config.yaml
experts_per_token: 2
balance_loss: 0.000743
n_head: 4
norm_place: "pre"
positions: "rope"
attn_scale: 0.125
tie_embeddings: false
optimizer: "adam_variant"
beta1: 0.9
seq_len: 256
dataset: "wikipedia_en"
Below are experts of layer 7 (counted from 0) of a mixture-of-experts language model. Rows are named router (the router's row for the expert), gate (a neuron's input weights, with its number), up (a neuron's input weights, with its number) and show model dimensions 128-191. Each number is 128 + 24 x the weight over its row's rms, rounded and kept within 0 to 255. Numbers have three digits each.
After each expert's rows: a language model's description of what the expert responds to. This comes from a sample of Wikipedia text that the model never trained on.

# expert 30
router:135147104147120116106114148083128164136101145127155146125153126129138149123146144144154113150172132131145094135122106140075118129090116161162144112173142142072122131157113106120153114132114100
gate0:083136093118162144160136103112113141074095098128144116126137151110106101122138129157159104141152100137149188105131126119126127125132098120149141106108118150121127121113059111122102095156160126
up0:163133163121108136123112139124098133147125149149118150131112136089156107169154145131125132122102125147078112149133129084144162132134156151178118138138156178145146123109096124211135108173120148
gate1:143156123098137134109108122100114131152126118129079129109134131144116124093077145130149125166140121153182105074141130161100158134128131143117125162124149173114104133131126095096134099096113141
up1:127180125143161103121113155100108158130139117161128121099120197117124118144072104127116155160111107150097140068150131146122135112116171164157124158160125153135115128153125153089147123132128096
gate2:103151099119131131149170115129114114168134151098080138124127101117109155131119082173116137158137151130158144115132107161126123135121141114144110183141102177152084146154147147102150115137091095
up2:162129123136098084131160167129145150156148142144140108099131126111126125126110174126132108114143122137143076159137176094165103172136080086089102112142128086143196158115183119114115122114114142
gate3:151124099165125167139145111136113121089155125157125107161125116121120158154112133094097086117142104110157163139115100147115123140135126116130087133133105146156128167118100161195135138150139107
up3:099083113110110095110152102109145095157108114105140133145142146155135110103152152126122157157180132138135146156146163111142141105092150118093115161103089102114151148121140124103117142105101148
gate4:121124118066134136114162147159097117148095142087110138117158133126106127071156071106147149142161097124163138149111135150134142149088147116047121107122120153107085168138129112125107096124127132
up4:135120106126109141116155169120110098084122112124090113142112115133159116147135144163103163128130133139113126135142177123133127119125101114119094124146138119152202163106159094107199133109081119
gate5:148098156139107099101158102158110078156122151125119139123167119113117142132124142120156058105139162144163125133148105128103107136109108189161157161170117150166185152133085123133113125077077085
up5:137124167116136094142150148130102110172136095163134133144117113137157119151171149122109123109150133146131124147124128130113173147157161178110127121117134179120157131096127164156179140117082095
gate6:184104126137139157146183163119136120130118123121111108144091141167143100154117110122139116137150111132115127130145144121110176145153133134110091139136119119166113149120110150100129152080094122
up6:108106160161133112110136161118123126163086142096089128122118127149126097132150118120146164149110165104139106161127128093161145153096106097095104128083103123163138129154162103129113143112169162
What it handles: Nouns of age, time and quantity after the, in census statistics, such as under the age of 18, median, conclusion, percentages.

# expert 0
router:123146163085111114135193128111081121100156114112137162138106114108083144157123130137138102116087113111115149144122164143144170126100136139159131202106131122165154133086117171105146145131123087
gate0:119110124159111129166077135184084111123139154108167110162121100133145110126145082112135113134148121123130139141137144137072118096113043153140157146176144115115105094127148136085111111135134132
up0:147122142120142113164108132126113095146129152114153103128103090134098150130112077169156154145112135051118129171152178151108146094115092104105106121151155118124105098122079132103115126096105107
gate1:130094129106107170112132105142132113132120108108110112157123111174148125090120155119167157130142150120184103115123067131154167124128156123128095154105111146128121136110115125109110093107118177
up1:126090135096095126108137135157070123083145092058121151124118144116163126142086139136143107165144140135121112138146097111117165084137124102124130116077142143148131099103087122143093119129088126
gate2:142164135127149169087129138142138144132121181191123111160100124138108143125137132124099140132136134116118130126148124109126085190152114077103132088120131114131188139141121087089146111122072106
up2:106083093142114114127103115107150127121169123105139061114090136091102103133111136094162140106139144147121129128153119117111166110113132136153118132122111153085096143130153106147158147142110145
gate3:170114102154149124132098120147095149151129141140111109167143154139116151078154135158137130161100115069127146093097147140119119109108112133142138121129135157159135110150100141169125106167088100
up3:130125127119118153142120131168121150103146094146112153147122151133106112118128146142165141117116105163088103136139096119137130122137107131130124121113123152122117106128112145112126082078150131
gate4:149134090148128133159141169103164101151155128152127126143136079126120161166148091097092127097135143105144141108146150137090133127147114116112139099136086100125104120115131126163126126117105106
up4:139105119146144083118133124128088133125140154113112111146154114122092167117141133182104104132151105132141090147118147115122104157119137159151072089132147139080162098099117131144145124151161118
gate5:120120091128154110128119127107117146081131135112155122127149120101095114065121070144109080086130119147142128122121117097126156152110091109168150127126123140125160123087079139145123107162209130
up5:152169164125113103120174161109103145124127129136173113114141114124092126085160111098135137139131124157133167130084130132118136146107138121111105207142099103054098132128143133103153146143130096
gate6:151133065124113134174118146165092094144124143119111109163134153071160117116147096092111148134121076153120138156109130127094143151112125140125150149097131127133096127125138099090126122135126134
up6:080092116170157152142156144109147120161161107141134130097156169147160128151129109124145152136138169090158171163161100109136156151161138187157095101156086115099115146159097134147124147131105139
What it handles: Word pieces inside transliterated Asian and other non-English names and scripts, such as Chen-n-ai, Dong-y-ing, Ts-ao, Chinese characters.

# expert 3
router:071154159161135112119151129109144086103088164130145126134156147156137138088172126134099147107136135122150147106105153096163149143189126153133126121126115103160141103146172134133127141082172154
gate0:143093142130113138100145164140146123097140091129144087116163106112144131130173180110129099143125122152109135161146150127111112083117120128095121148132127127154167104122069073134094093179092119
up0:106109122119165138128131111148127133088140110100100108093160101127150132148149101097167112124112146124117124149129158122142125091124112078119134115133146148115180123143125108137122077126090102
gate1:101102114110142141123140169098149107166161108097121084122081126131136115133120181144129147143112103094094170105093160103155124137121137114129119125167136123135105145159151125096175161106154103
up1:073105134122148131117172149136148116159101113086107133115137158085134086153118138160124115184096124152142129098133157136100159135153152133149127130156115146104124127150157119077135134108098105
gate2:106151157107154102137152123145150099133136122073144105139093107128141150151096102130099166163106147102121162127088117107118152142130117114142155103115120100151046109120164113108178167081135152
up2:121133161091102139121138171105192124125114142141129127115172115126127164119093123139069133130121108105119110102125123168122151129102094072183139145157147133104079092118119145134146162117108125
gate3:125091132120114145137160111179147149137141079098125133138117155136118102129127133141102154064088131167132153147113171117155151155135121078082139111166130140154128155079128100135081169128144135
up3:105095128114063123124158137128094177124119100112125149110172150117099162140134110116080082133107132126124120114171160151154144118123134116131081156099117150155138111131103123172086120146146138
gate4:162124081127128144127118142100191110144117141098183115154162137120130081147150123144163133093101199117157188150109136083134149127149109153146150132126137118123149095151120144150151129133118135
up4:112123114115137151166096092103097137150111129135118134154134132147188099139135093130155090121114128146133126164106138089122127125129084132089134117128160135095106095142131103134167152128148134
gate5:122110153155116117123124140145107127122122121138121199158102161132136151117139100151114116100127146109119127133090165121141130111118129130128124165163063164112170117137116114144130121158122170
up5:148164092134149085115137175114076111139134164117131146161115141142141145154170140157157109166148133132085161126116135113140087167122124129172186140165120127107128118119151141112144149133126145
gate6:123144111092094112131134132169163127116141111134104113146107184132082173129165117103104144123153137113144168164155125120160158081167112170085121133109099126116118190133148173107097126094152166
up6:153130141147141142063107171100108141110123142124159160131135151158122164146140194130143106152128154111108092174104132101094112120124131122149183129149139141104146078120119147125136153126096118
What it handles: Head nouns of organization names and opening parenthesized acronyms, such as Institute, Society, School, (FDA, plus pipes in election tables.

# expert 20
router:143107144155096120164097179113152102135134143093107107131095119167120132113112131100108117091127112124165122122091135149112138115132129115124135140128154107116133093117173112137100140128101135
gate0:077086152129120167116151178146161123186087134178117084106105120107133137157106075149092134136111147121123125127160183105124178130134117104148152136120128131133130120128137114161132120139162091
up0:134110146133117139121137131135162131124076108164138124121153122119086147107141151108123124147129129191114131117123173141116117120105161116131111140114112183111126096127132118146098097085137114
gate1:139154147142128140179155168134110105128167110134106108145168170127132136145139172110110101172122153112120106095125137098177104150138126163175125139131112168139123146085128122130097162113155132
up1:126139093125094138175120159136113091134111161109092111086103114143130149153089127094164118112139160129128133164135164161105084103125113116089142140135142140135117144111166127113109174134132112
gate2:149126107119118138138121152157111173167180111132150135137159136137102122110151168111139142132118113149182113134114122117153155115114128147109119120127121100104121111132137121149135118161106149
up2:159138103085116181124115113171129124167113142112115125104104148079142084119120129160131145122094107147121098152076135127128175109116097118091142124159144139143106144123133105179068135110104089
gate3:153145131110122081104141165085153129108148153164081152114145146146098137142059140091166117110076125142136140170097128106120076175104173128129132144075117136122186135164084118124141162119116144
up3:058164145169144128121145116124136114165124141129129112140097124111110111088169078128097105138136129127087099092117140112164129146130117092125107098174145126142140109111149150081153106108143168
gate4:094111168110145142107169103119146073154125146087128103102176149123121105159102106157157130112110224088123128133153111118137141122124110091136122127134098157147099146110096129142110136105077140
up4:129111130153120128138124127106171090160124166138135141112156125148122126171118135154115095145080097131119157154127134123101132118126143157126128122087102150149142106117093119098179086122102132
gate5:149124083159153175110126162117132166118171126116105123144108124113110101117171134116126110105133100103128141128111140117155119102118157132157126144138061072114119109096112124098096130140115114
up5:095141158092133095149141125131154076141107134121139173118155142137146151143088112125130136157143136140121140122119145122083134128147164135127135145108143163158154137175143149078124136177155103
gate6:098076137139128069126138147139176115138145130098127094121164126104175099149140123104147136152126133120121112138151158134183110134109169100155098169125126120083133097155125138070127105117117084
up6:132110121107109090129100148174122151080174134104092113142116091113173122135166150135150116120137135143179113155100133113174102106108086139111162149142153139110102154103153106136110102144099150
What it handles: Entries in the cells of chart, sports and statistics tables, such as the (S of Sweden (Sverigetopplistan), per, del, and medal dashes.

# expert 11
router:130127152129098138165109112126141088162133111084168143135149143136129142157097136148151146093086116140151101157185085124115107101137124109109117118183145110114115108136153124106094122103142098
gate0:200130118130125132138144124155134153141116107107108082166172131113125121109149118131128123130128111137142140156145123134168105116104149123128115144135141152126111146180149133136099153183137135
up0:122139144132149144155131114154135104158135118171160115127114093143123123158141124116125125112158117125126095126129152117154151139132100137162166122128167088150093166150119080138132137097166151
gate1:132134147148069132179125103132115100150139123173148136156124137145139120084116129127090127127109138138132129127112143116099107102093084086084120154125114159127135108135169120125134152136138108
up1:147142096133129135099134140137084144155135161136112138178156145100135141115144152157152121113120071193143111131132083051115140116124138107119184103175142110104101158115144145116137126113166162
gate2:132093137120111137137120132142095148119113124134144134130115119110052075137131136086121099134144133154143115125122111148120143137094109095173128128191133141073136087164110132126128125117138137
up2:130137152105111137174204121089128092119144116155104138103137111164169159101152155141100098132103129120125133131145141096135149087148096104128123106106133135156126105131193129172148127161124120
gate3:087124134160124146108099166095106081160056134113129078157129105181149204159102126127073070156126152159156133134100112100143132101114092148114091120165131142069137146157143114154115122064120125
up3:079135093135132144148095093090113151100138084175127150088168123128119105126117088105152156116129118168113128115102122157150111128134085139115106128110134159105109167127147075120105120129139131
gate4:102154160090138111173123116119143104103114175115160109137131139118140097143128122131135141137106134128132081168130134128080190157123121089093152111150117093105103141116136115105090121086114188
up4:142114112147082127151089120134150109144166115124168120143106137161151127106132087124109135101150139114144115120127174108137123148103116162161129132139151191131093147103113117150113154135117119
gate5:138153117119132168139121136152127153119122110150158165105150152135111079121145124114144138097162115122115129104131161119148123194123099155133142152114131129115140148087092130155121157126071144
up5:141161128110141131118104144104136170096113132121167147065138137122133046126089117134099116093113085139135142084145147166127133187126116150118148110123136118159143098104139132165125118101119138
gate6:126128142119126125131152136117109089149121168143114128108167154111140135085122094175140153113124154128154082115149145090132147079157092122146168107090115177132130163151158099113143135107149133
up6:085124138141121100181128156137128140157148144102166132068134101140118136125120131132130086096138131118162101148114108130103107132085118145141137127153145172127106145163129130125126141121096105
What it handles: Pieces of foreign-language phrases, species binomials and Slavic or German names, plus table pipes, such as aus, or, ensis, von.

# expert 22
router:094131162166110117161119116105127111130113129119106168120141161114161141131145141097122113123132131131133131138129108131114097117116143095086142138119159101142108102094154110122131102106148148
gate0:124171129125146076140164134094174119148126174151099133159117147166143112146122105084179133108131136126151129117099086144092139143152122123134118126165121114192142094122120156105143149119125126
up0:152085154163095145135102147119134138104129104113127146138123074146152134143118090090108126122130159116118178091154100168146120114150106129108121131170131072123123114135148099135135132096124126
gate1:139148126117152110199153175112129121154122130117103100143133106130064143133133133147157142142156117126123082120124158119109110164107182137169102126091111112113140137135119113088129118126130116
up1:124099123092158156126141081188121101109101087120123127119142119141139146182154145124117153098115161185097105130141095088152109122133098124124124115169125146117087151124138117092138118133087151
gate2:117133157122159164184125145122157145129136130150116129131091120133096134131129098147153144166159112102094128121115119093164148098127123144159105113141094083079093129139100110144070122128104100
up2:135130149132166153172099147130125146127138135134114126119137108139149111106112155136095095143167082103116126124125121103117144127142142124153106090153166086097102113107148102175068127105122107
gate3:131128052126091175157124154124125169113104129171109137093112116124130102132146122210108120126124117136090109193107106145118167169105153148125123136084107139126140109107108129155134131130105129
up3:098111171111122103098106134123139121122117141160163127098182121122131135121103150144148144124166138076124138132118131109133131155100130180126139097086147137155090098116103140179122129139128131
gate4:121157118137139153133164152153125102165112147157106132145150113101136132119129134201129110112142087109125164147080173131101155148117144143083109135150140120146170132101139117139110108116105124
up4:170091117108117090133112148145131159133129114139137119095136122108087119098144146164084125112164065126133128163112143115120171161123135099149117131108124130091158118154103112109147137118067104
gate5:146097132132100147152150117120107147147149128143165119111113125156166113111107132134142121099168144072136111131156119109135097114156122081129093107130159099131166122077134119139144172129116133
up5:115132146150106121125162123134078129118117187153142132126162134165169110084159162164141120141157124091142136107134140094142122111173151105088116143181156150108134088114113123124132149127112175
gate6:091108116110104154119187163096161088140122100155157139092104126097149171097102156181093106152093099113123141142126121148063147105103139128105139116126155112108173119121138138137108132111130157
up6:151121128100121100107124164111113144112105164132136132129160156128133123134152140160110121132119140154085089147129121131098124111143174138067118166102151139126169140123149088155144140126166101
What it handles: Line breaks ending infobox fields and list items, along with coordinate symbols and field labels, such as °, ′, Location, Kingdom:.

# expert 27
router:149089091113093129102153107099105109116104152105094074189187104109139130155109096152119137156090110120158159132130153135104140100163088110141122109116094172132079144128133120124154156138141116
gate0:161138165157116108109145099130119126100138097126146080091138136114141141103147081156132095160145135145086094160113129130070091132133183127115115146114109125130129126092133180105141106156119090
up0:113144149162117170144117149117121131158133153122125148111136110159126134129110147183090108087120134139136176087108094145118119149149142157128141122087123114167167128152170148162106154146156135
gate1:163090107134110116102166127142122097119176121145114096115134133096169092103184112137157152136161157127156157088116138127113150147111102115133155125073069140122169092131113139135163142094114081
up1:120133149115137079102118134110130215125110138106193112134122114150164135140148141130083157139135140118128122100138117118123134121122108115153135130170126126147087158138128123115070155104118125
gate2:135135136109133108149106136168122089152139105116123110155152120158101168149080123100161150149129138111161177170145156121107119109118145147135129135083118138139142129140110091105172122164136118
up2:160118073139178098123140134145101112102165110137123135144155087107155139125121142116143109089154140122122131116098132150133095133133093109131201094125103128128136131166112126089095149128136130
gate3:132142105165098164107133170068073102163140122113119093103126116117123140131143119102141132130090139115102112131153153140120140135157135119147110130126115152145124199101110119109133150098123125
up3:136137104140125127123116097099136088143160117156119128075139156172134125144135169105178137082146086112156150118116134139135131145165161116116123114115095133126153140137136157125140167081149144
gate4:112144092150126127111145162134108142096138125169144149125085122108108121138145124161111126116164121156094116139130135100125150139113113097157179155088140127158128139146140141131120143144059097
up4:143124126126120132102165131137159145117103121134102149100059108117125105167116155195144135141143122165089126124155135079118120142142138114138132118089132160154133147130132122099135134134103111
gate5:113164106164111145158116159153123125111148094096126124148098120131129138130101151146118136155166146135136127141100105164085136145082112117099135141101111110132115127190111132142113176176130101
up5:137133134126126125094147142133125131120131165105087169107098116133131095107129128120147160120131151152108115128114130144108153145123084132145163155118130135148117144147134128145112182173123129
gate6:183133114153112147146201112168195132140119132124125097120139133139140153149125095154114102147120148168095137171173138133118121144147149108126077133142125153137136147108086165123119126160127089
up6:177139164088125196133089137131136100100097174162095088124141125170108125158148134130143109151129111119144121126092146118126189128154134126122085123151106140115150151047113160185130137154158096
What it handles: The word the after prepositions, digit pieces like 000 and 500, and the piece ro inside words like Ast-ro, elect-ro.

# expert 19
router:132129087122141106113136149109115125120088130090168111060153133110111155144158151140138139124153161116124110109085127159146152112156130140154115120116116103145123104140130052136164138112083140
gate0:118077130150146109108117090101114107124122140090098133140131131111129090134128138097164138124091122107109130125098178143130118147123116155144114114124116122125127183115125086106115145130141106
up0:148124133139077179155126119136143128103146116107122114173174158103142113116150161111105091118179096108144178122123089149088124089113117128151153120141149177117142095123117162113137108188143139
gate1:163171126119136140126115183130121151129127163168115129150105152137155136119136083143123098097145110112108111108119137136134146139076152160116122141140131131104153137098143097163138158130150103
up1:124141126141127144155144141168123099136123157130144118160126134140120137138131066127110129115137118131088178127084088170117095085175120130146076150094093132142170135127122109126078121107173132
gate2:130115133106125129161168123121120096109111118120075158133128111112172159120097136131132150120155121157156116110122129141081111131141142135105135125181091096145142126109114125167124159107073111
up2:102196131142124161122121100098149162115113116118100145123164152153152141152151156134115127132139191164131117149128143139169147146129075121132126133119160126156127112125128134139115158111143190
gate3:160128113122105143127122148188112110119124116154108159162107115137115143143113105114137114112143170115122142139145094134162150145136120148139125157106120184155104119131119108090132086140105165
up3:135135122139149117149155101141079104138141144121142085151130122181098134126128095093131136086120150090167144097127150079153146146113139092147107125135123144204159096163115081111124116136132129
gate4:161118094161121114131128133150125169140123162141135136145118128146164130115161127100125109097175156140133117087123136103108116161150116113126065138112117109152136147137133112112139197125138114
up4:149114096100148115139131127134176085124101138136127109145151163088114097110136153149159101156133108128107110142098105122163163131102132172145108155094103120132107166158117172151145097117146074
gate5:095099116116143112120122101109141118155114077117094072107139106126156135157117084104132152108151116108096198098113140102144137163132114097139116140108065125138119141164147122145160120127128113
up5:111133116140115122106155132184126146077132126142160161126119115091098117110133138154114107128107113179129137166157156121160156141124116142121171111118102123120152136111149122126141130091134138
gate6:145105124182145135101177128095108162153101158115165130124127125183105110168073153147082095114109135100131154114081103131156103134107117157132106137167103171133085122128137126141146162141131112
up6:134087144152187170078114128124127168107122142124162116154160139152113144122094107148078095138126154070131153151098103067112121077120120167126081139123092119155115119116154130099138120123115100
What it handles: Wiki heading equals signs closing section titles, such as ==, ===, plus infobox field values and "(born" in biographies.

# expert 17
router:188132134166179130144107104135160185107166120088122123140079133099108118130160127127167121102113120115118134124171119074134103115164124102109122102130138132177120105118123124097069166143110142
gate0:122130120096114149202142139128149081111143136130081104148147132109103134111139103132116105126107144154128117139104148127136110129097120111129099152148095108152145126133120178116150129112135114
up0:126148078128111163141119154165107156147102087123139120129139114152136151099110114122121089084157123085140115154132143185150123119129130102131175127108117130110148133136149122139101133095125134
gate1:137105141135102101106135145145143137133085091119148149146133120145130115131114142151107114097087090090118111155100126125159119128126122146097175132130167136107104127163137082154153120148129155
up1:137131119125106130116125145110138096099137125165117112127130140107112087152162123122102116142172133132172160127136102140123112135084113143163158145085110145145144124161107145123148158134150142
gate2:106095113122097098155161158131173134120157130109163110117114168155119108102144165125123122127149095106177147139143106118173103144120111135161136136071121135104137135186145109112147099157159128
up2:144137127131126147120100113125102112109124144135115116124116086093151126115121101145130125144126180138113145101132125108129153141111116169098113137125139113142084153126157116176132107067098165
gate3:163079134065131107129139141120144104105135135154128191147125164132153124123128131131111103129116141119110142145139149158126153127087133131158131136104134134106149136120113164136143103151153129
up3:122111121119162098100118142124073143135121182134133137135139153172088082116120116107108145128141089133130168144114133095153102123162085152099143145141141121154154097155126130139125181163138097
gate4:131145121138150160135165167136097116131126125113110124153134109140129140126111140150163124123166133166143125147116136137153139131130093134139169147119106134116145104126119125117131107130170153
up4:119110093103138151196162162152146135119125145109134134158132136149171166136095129194140132107090130174127093148153131159113086140131145136126120112138127111139161120083153135124103134138117123
gate5:101112164087112139134141160143102126117122117110097138151175129137146127157094128149110142081169185137124165087087163120103100139124154192148136115143135126121145153145125129135118152166105090
up5:109105136109177144087111154134187151091114145101146133137118104123117194111097149151132141142108141116132185138150102127113135100123113158152147130098168118145140100088127101129130110119089131
gate6:134118160143148125123121148165130109144076144127135082104148152183135193129132102136138112097125118092098107094141131120134197142124067161093100147134147096157133132135115161136151158133120120
up6:115129112115109163139119098148140130082119139154076127089136144194120155153136134135109140186125136143090094122118149145144086129135117132086107136102111126124154105112087146110154130100117090
What it handles: Prepositions and infinitive to right after a verb in narrative prose, such as looked at, objected to, deal with, think about.

# expert 25
router:136140123128116149079115125128158147137142133143120128155120164127132165140115102116111149125115115125147129113118119141123111162096164158149153211099109155129129127141112136123183092161137113
gate0:143106088176136155140130119114118061113134149137075116110156122138074148114105119136190098157126142154129102127162150130143124124117144155142138147123127100143103114109099138128121142126150111
up0:127139101152124123124141112124149138117091135094117157129139128136077082117162153158130145131126118139126118141147137144174153098094163140140125136118119138161136148115133147151156170118146109
gate1:106164126110135167150110153112134154141161145144131089131127154135115115090110135153105120099112098148122087110132118115173144156116101095156156137136110171114087156161095161139184119117157133
up1:165098148086090164142164102117109156098114128125148134127143092115090121153113150079137126154152165114131095129098171124112103111165164125125140080083130090127136048144153109162116109129150143
gate2:146131096131137162133094183121084110115119148148157145145111131120108134107114099099131134164114137130145141137127124172091109099160102153110097120143151114160137130150146122133108137139131124
up2:121108122113086121112176131115163101144114102106075120133143133136162124118127173147142130127103119126133134133125115130142095145082127129184132148089128114117157151127109162162127129104122164
gate3:099086131112085119132167127114125170147127112126132111165153139080140114128144170127118107165124182136121116151094111111134143158163109143120124147142127155153115158091099084172147125093106146
up3:120118112147113103135154110147124110149185171126099112131135090112106148117103099106132131114084122189120178127153148131124130080091166142160128112132134115157117096144139186101154140144171144
gate4:141107079103135142149132130147082164167168144139101153146121123103088112109099152097159098174150156129121099102109118106145132119104130136119122125120134119101144151141093108133152149173159147
up4:092163148133126105144156124106123130093153126117126147154135111131107146094151156117126102074119125111070124131133178163079192110133164116160117107079150144163153155137132180122120130148108104
gate5:132138132154126153124134122159128126135157089103136124100129128142124142124117113128150097145123155118135152138096112160142106170124095128145152146144110133091116134084154094118124109180146177
up5:126149154153121128088130107137119136116107094139113133125137139118167085159108129129160159122096093128131178132133138163148154105105130109152096170136126172178134115127170143107109097109125085
gate6:143119127105132130160139144165096130095133100138134080120165134118146130171148053131149128120099136126077144091134104086117141131177073135162099114139140130158100164125093093123116131181119153
up6:112126110161142118130142125099131135154173155131190103166174159164120140108125116130107100161174123136104151136102171124159144129108163113058118138104147120130130157157122130117101101119112112
What it handles: Starts of place names, months and years right after in, of or de, such as San Die-go, São, 194, New.

# expert 9
router:127137144064162142135136114137137099137100112146075139096149104118130097193097139139128141092128140128115132165160168155133136132152139106102120148110171142147133150119116122137103119168112141
gate0:140123141159158145140122145121142138078139140106169139113116084157157137111126096138128148180186174117095103139138148104152123134154141143136143137160148142134104109128120155135154132134160124
up0:105130112135171151092116082170103139164110130127163089142083132153149174144132151134140129093130084141068139135122153154149126100132146152190112111119144110105129144153152100081164145171160136
gate1:116098117098131197128121134133159119136116158149133118114110171098093102131130151106134130109141124177100141123138130128101121136111120159082080154110163155083125132113126075175117129144132104
up1:118101108115136200103122146138122128116103143106131149129119154077134094139132099101110130116156097163088083094107135127116103118110144150135103114110151128119112131125123079169087132123177119
gate2:148180130125146111152169131153150120096124131098121123145125137145135134119127149132098158099119103094088144191138122100094118112138129133073168168173084155105163160140151133107136195153108181
up2:141183129115121126162106111115122123084155132172112125121147110146145114135137160124097159125084138114139112154101121115094148157152114137096138149154104164107163137118132140076140187142085168
gate3:130088128143133132067133092163123132137155144152129128118115107105101129103154136089126090117111090120163128121101121131156065128126125138123114128133151106107088137144124108157142115151100119
up3:152111159098157103161153107104187107103120155166088149086137142151112106132130106147103120141145134143101096165106146113163131163170127125108125113125144146145159162169140102108092141117128166
gate4:146151126107090111106165121146146178161137182148102106176093161097081150108128163132188089122118111125121156136160120134128148125127119110131142112151128151128099119083117106122143128102112122
up4:136177145144100184163123126101125119113118146124149139107125109162093103122121133127125118146154106115113118123160132137129138130132155137153116109141146108110148170127164118115104128111064122
gate5:126144153118124134103152136155127125144137095115134119095115119118097135123122137151140118145142136085157107089157167120165109101113140147124120146129126130101141096171109117137154151124126154
up5:149109116137127110132160152095083138161093119150121131133108138152112135162146092120128141146106142140136143128128120149101185107134096110165152101145109094114106173111102170163118137114082118
gate6:167120163119126100112125170121115093107161116157083096141102112081157141139113156129147142146149178136142148120095122125126117140146137106127159144109108135091143120159101161124141164140143169
up6:151096144121085138161139107109107155155135110133180122126087167141137105139122109111144116129150151128110053095119120146142130128126112111146123141149170133157116093138148143091117106131114118
What it handles: Later word pieces of people's surnames and first names in rosters and cast lists, such as -ović, Ber-ry, Mart-os, Aziz-i.

# expert 23
router:117146119158153149136106180129144129124120161123103135092137134127122112109117143166108106157152085090122140126131088084107112171120146126098118102104121166071159135116072132104091144132092121
gate0:148095086083129174139119154154091108146137117085127134156120099126107159147157119089163128181163111099091138144166090070144120129089117113176140130129096151120119151135113126102126147135143136
up0:123111162058133127120138107108143131145078137119147151163133147129102179083154108102163132181119148104106140114180083122159135141154131120152159135111087139128133131086096128137116146102131211
gate1:143105166114102127159156138176106104142134140138167130143137115128177129107151135099079129129138158122135104114110111132133162146130086134095144175145108108129135100120085102087132115140135144
up1:151167151103130097127106118104128162124137107127110148141137135146119122131102156141143144089139131123106158142107167189129154166099121128139138128136139150157152126134125169121126143129154114
gate2:170125123122119167158177166124152101138131146135123120132112085151112146147122092171119117166109106158123131161080138101152151102122142124114145137115138137158116146117096092118131128100095143
up2:134136121114111128132073141093143101183121122129162126101151172082113100132134181089159126117121183157156134119174107141138085139137118113143120118115099123127130118103089126107105124127124152
gate3:108100120125139112146112149147105110139149117116129143157117136115112142143091121153153130112095157094118102140151163128160143106142081105136141139105144175167130129124084105138096185112116159
up3:143068127122109131133094092132119105141138119144121173150125159093137119124148126140128119134133126131146134119114127151139157129117111139128153138177140137112128181102183136135118120111119145
gate4:139137121103122167140117108138134164153163158110132103131122168138102197137115125127106153129148144086166141118136123128143104114098171133157110160129123115142119188135126162159196119150169103
up4:102130122161092093109094104143120148150121166092100160143134094107164082070134102151166137151142100133153183098133093140125134162126155105127123151172117115097144131151107222136097120112161125
gate5:120123138123140175146160120154104135133141117132086149125112097148151160136091151145122090171113126097110111111130114103109144163111129084109109129086138131105166151139076166168107128121141153
up5:121172141112134136118138089137104151144129138136140096097106115157124177179107146130138107100097141148129150114135151153105160134137121092132082113100149125169110113139171158159139095139164135
gate6:158107159116124133096114114108084097067131105153122094135087177137150131127129135163102144112109145140118168124101168062111069153121129109128159142118156120142149144138150114136147118134133133
up6:125069147128089138121101147155149151156150118133151173089127121122098116086113109134148113184169123119133125134127098145152141107100143124118149117158171098106155187127126127144128136122149140
What it handles: Line breaks, list dashes and sentence openers at the start of a line, such as According, During, He, and football positions MF, FW.

# expert 13
router:053117172083110112149142090126135087092136107158149153120161104120155120101093137132148104097117186154108121124133142152098121117095078165142134109152093164099125131175130115110130138119135118
gate0:113152088143128143095162121126175126116125144128112132117118145092161099128127094108131114109160136182156104129172153121135115169113144125147127125119119083158171160129120112133075125098081142
up0:119128125113127142103122100113121148101128157129105137105114120127158080163100139140132150090080183160091154137139141150128119151174158101152117098118099125116138145119139126146139114168123145
gate1:141175137111164146166147141100150097099181139126175138169152108152141176109107133092101096134125168094118116111168118088121120137110129142077112117154114131109143090119127121127127152111099150
up1:101147120156147148089139109156119125108139131117088111123126152119073072130145156136149164124108131124159117160122129122171157138152088129171160140104142117200154121130139152153101140167162152
gate2:143128155132143136140148136125136100175058147104141154148100105141127134135122120165140145131177145105146179168111133096102149145089149130162174106110148091165111140137142156130083136118115130
up2:144100159119106086114132104108120114123090180128116115120114141149107138133147143158118127120135131125119141108110116124095118122079151132129127105143123090130107116142140156157096117140086126
gate3:111139166149112124167139127139118172152146119137133097127118122115172124090100129117145127171111157171137119123135122104103121098109158121159103105142071137100097148099117121171142159133089108
up3:137142176100115135146151148101169126127098114151135116149112148143108121137162133161111104129146144119125131132121126101132072108101107138168066139128134130130140122122113115107149165107093134
gate4:125134130110088125095075151106133169138103127170138125164145148119138136091133123150133085150139133143132126147111113108122127098128111178146163151133068125095122076093074152166120186135149079
up4:081125118134136109099113104115134159126161149161102111134092167116097089114130119168141086147105102143134109114118111104104099140106085115123108119166124108141124125117121116116160205087133136
gate5:099130185134148096156118143126167148112117137144140128133126146169089139111137137108162084119153130111136131139164106101140131179098145149156105126142137129105166137185102121118122147129131116
up5:109064070133134128157126129156092126127111108115158125079136157120172108123138124116114101139110130180152184110144157143129105095129120128096147116078126116122146110082095118103179134119088100
gate6:165075135091132151068137135136110095117147144069122122142172117108115124150124093146146122121173128110133093119098135139113128130139122158118116150147122166149129120167110104154144126141111142
up6:100136099129153133146144150163190117155171135121106135114093114108099117177141145145087149137104113113114106170144138082153138144154117119144158156118131061129087154080134126143126129118143136
What it handles: Endings and heads of proper nouns for battles, wars, streets, rivers and armed forces, such as Battle, Street, Squadron, Rebell-ion.